Below are experts of layer 3 (counted from 0) of a mixture-of-experts language model. Rows are named router (the router's row for the expert) and show model dimensions 0-95. Each number is 500 + 25 x the weight over its row's rms, rounded and kept within 0 to 999. Numbers have three digits each.
After each expert's rows: a language model's description of what the expert responds to; "comes before" lists some tokens at least twice as common just after its tokens as in all text. This comes from a sample of Wikipedia text that the model never trained on. Tokens count by the router's weight.

# expert 24
router:520500531521511458484495509453480503523541486464489490513491512473521495534464532512505495519538533538464474497485513488511515491531486514472488525494488472477512541556483488461496510509475539512492472480500461437455477515474479545474524537505470500539466511494504499524542519469496507487
Description: Politics and election words
comes before: " of", "es", " |\n", " in", "ing", " and"

# expert 31
router:500497476491464504462529516516454465532453498523502521566543511490542531509451500476528520499523524520526507448466448484481485494481538493512521485524471480503503528482525513499496503515492480512495494463515499503560479481515485545472502484498463491507515476478498474514467519481472492463
Description: Name starts in tables
comes before: " ", "ampions", "ampion", "an", "a", "bles"

# expert 9
router:518492504498493445486510516485484505500522479485475524497515482488529522518480508477517528489504493532547478500483468532497464512512523495491469465514474532482487527512507542523489508508497463455484436452516500480515494470496516519522487489498432475462548506528546535513480514453452507521
Description: Place-name word pieces
comes before: " ", "\n", "h", " (", "ign", "pite"

# expert 33
router:527471497509533488483465455519501469521484479496544504490472507482541498502478497470528539515513496524476494515499540502550496482487525504492484497492513494516490478556510541562454462519506474470482441525525493478477491521531481462495518509468477491527504497532449462493495476474482496524
Description: Plural noun endings
comes before: ",", " of", "==\n", " and", ".", " ==\n"

# expert 29
router:502432500512501510509500483482480446503536523504509509492488508428493509512467559546514544501502480520487495529495499480505519498489523517517496516486482519533498485484495475516528454504471496505489500552510505497454516510480512520507488533493464471472537449495449521492464485488487559484
Description: Common nouns and adverbs
comes before: " in", " as", " on", " of", " are", " to"

# expert 38
router:519454527519508468505505465488498464492502464534487535490490527495520472477505493478508454503544567518543505479469507509535480483490533492466483511463476535539511478500461505490496479509521479492498521536504526515465526486478512489495553468524487491465533488461468519497519484463513509546
Description: Credits punctuation, mid-word pieces
comes before: " ", " be", ":", " (", " \"", " have"

# expert 35
router:500473532466522490510482496503480494480462493513494518548489483574526496511518529535489508500514479470488475493432510517475523445489517500503493476486488500499486508506469499497514491515509469514496495499475523529497479422500504486517535484589477490498484547509500505484493538543512511488
Description: Prepositions after verbs
comes before: " the", " a", " be", " his", " an", " its"

# expert 45
router:488448465470515524531516525473508505472536507513523517486472503552494486474473494477507510513471563524488522507492502473520497508503503527494499537502506462501495496494452481504501478514492486487518443540471569508490509497511507542530492534529482484558554511492495501470546498534492508506
Description: Opening brackets, dashes
comes before: "1", "2", "born", "S", "M", "N"

# expert 27
router:521497519497487468509504503465455493477503520504491532442481482475537561506500480469520548498534500500515533491527491521492485534496514469515497502488480495500506502516512493491497487525464511504490439490529487503455491522516526490434518510489429488531519452538451536497506481492508483517
Description: Biography infobox names
comes before: "\n", " ", ",", ":", " of", "\n\n"

# expert 56
router:504504515505531429505483507471516512487495510488533515543481492540494499503462510537507492504482494523500525463465537500500506509491522537450489544535515458482490474518484521513519476518516442502497531472462539519504496501494496512501522540488518445470545528521504485499525501462454525471
Description: Clause commas and conjunctions
comes before: " the", " he", " ", " and", " she", " it"

# expert 8
router:508544520503470512479520504503522493483475505534549503490525461542541553546497542512504470504499512471500528498534466476464492541472515488533468495481464509534508549472500475499526499508474497450507494469530486503510493525481537543485508489524476504513508428489485507491494496524485487520
Description: Sports competition terms
comes before: " |", " League", "\n", ":", ";", " in"

# expert 18
router:501473518502473522490460496458486498474463493497496576472490503546539512496507525489508496511523485518560514460533508495477501523521517491472521508482493482497514505504488472491495464507493510487490467475525496496488477492484484480455494481485467480527549480456462458468547477528483567507
Description: Line breaks in infoboxes
comes before: "-", "2", "1", "|", ":", "G"

# expert 17
router:523477479460483468505481458540495473494500496514481536557516547530525493475457491504505497495536480526528529460517497514503469478449555499483485537508485479538517528495512487517488478529500486501495510472470525498481490477476471498522521509494453495430523518485509527475536505473482529496
Description: Commas after names/dates
comes before: " ", " and", " who", " U", " a", " which"

# expert 32
router:530449516549457518489476476506515497495486489495516494508476488497478526495494489470480447472504534529509488430498469433499533533452467526477482474534482518497516515499471513542530524521470455505495483514510532496495497539462500529487491490497520514497503487466457473534498489499508476508
Description: Titles, months, table pipes
comes before: " ", " Best", "\"", " Awards", " Award", " |\n"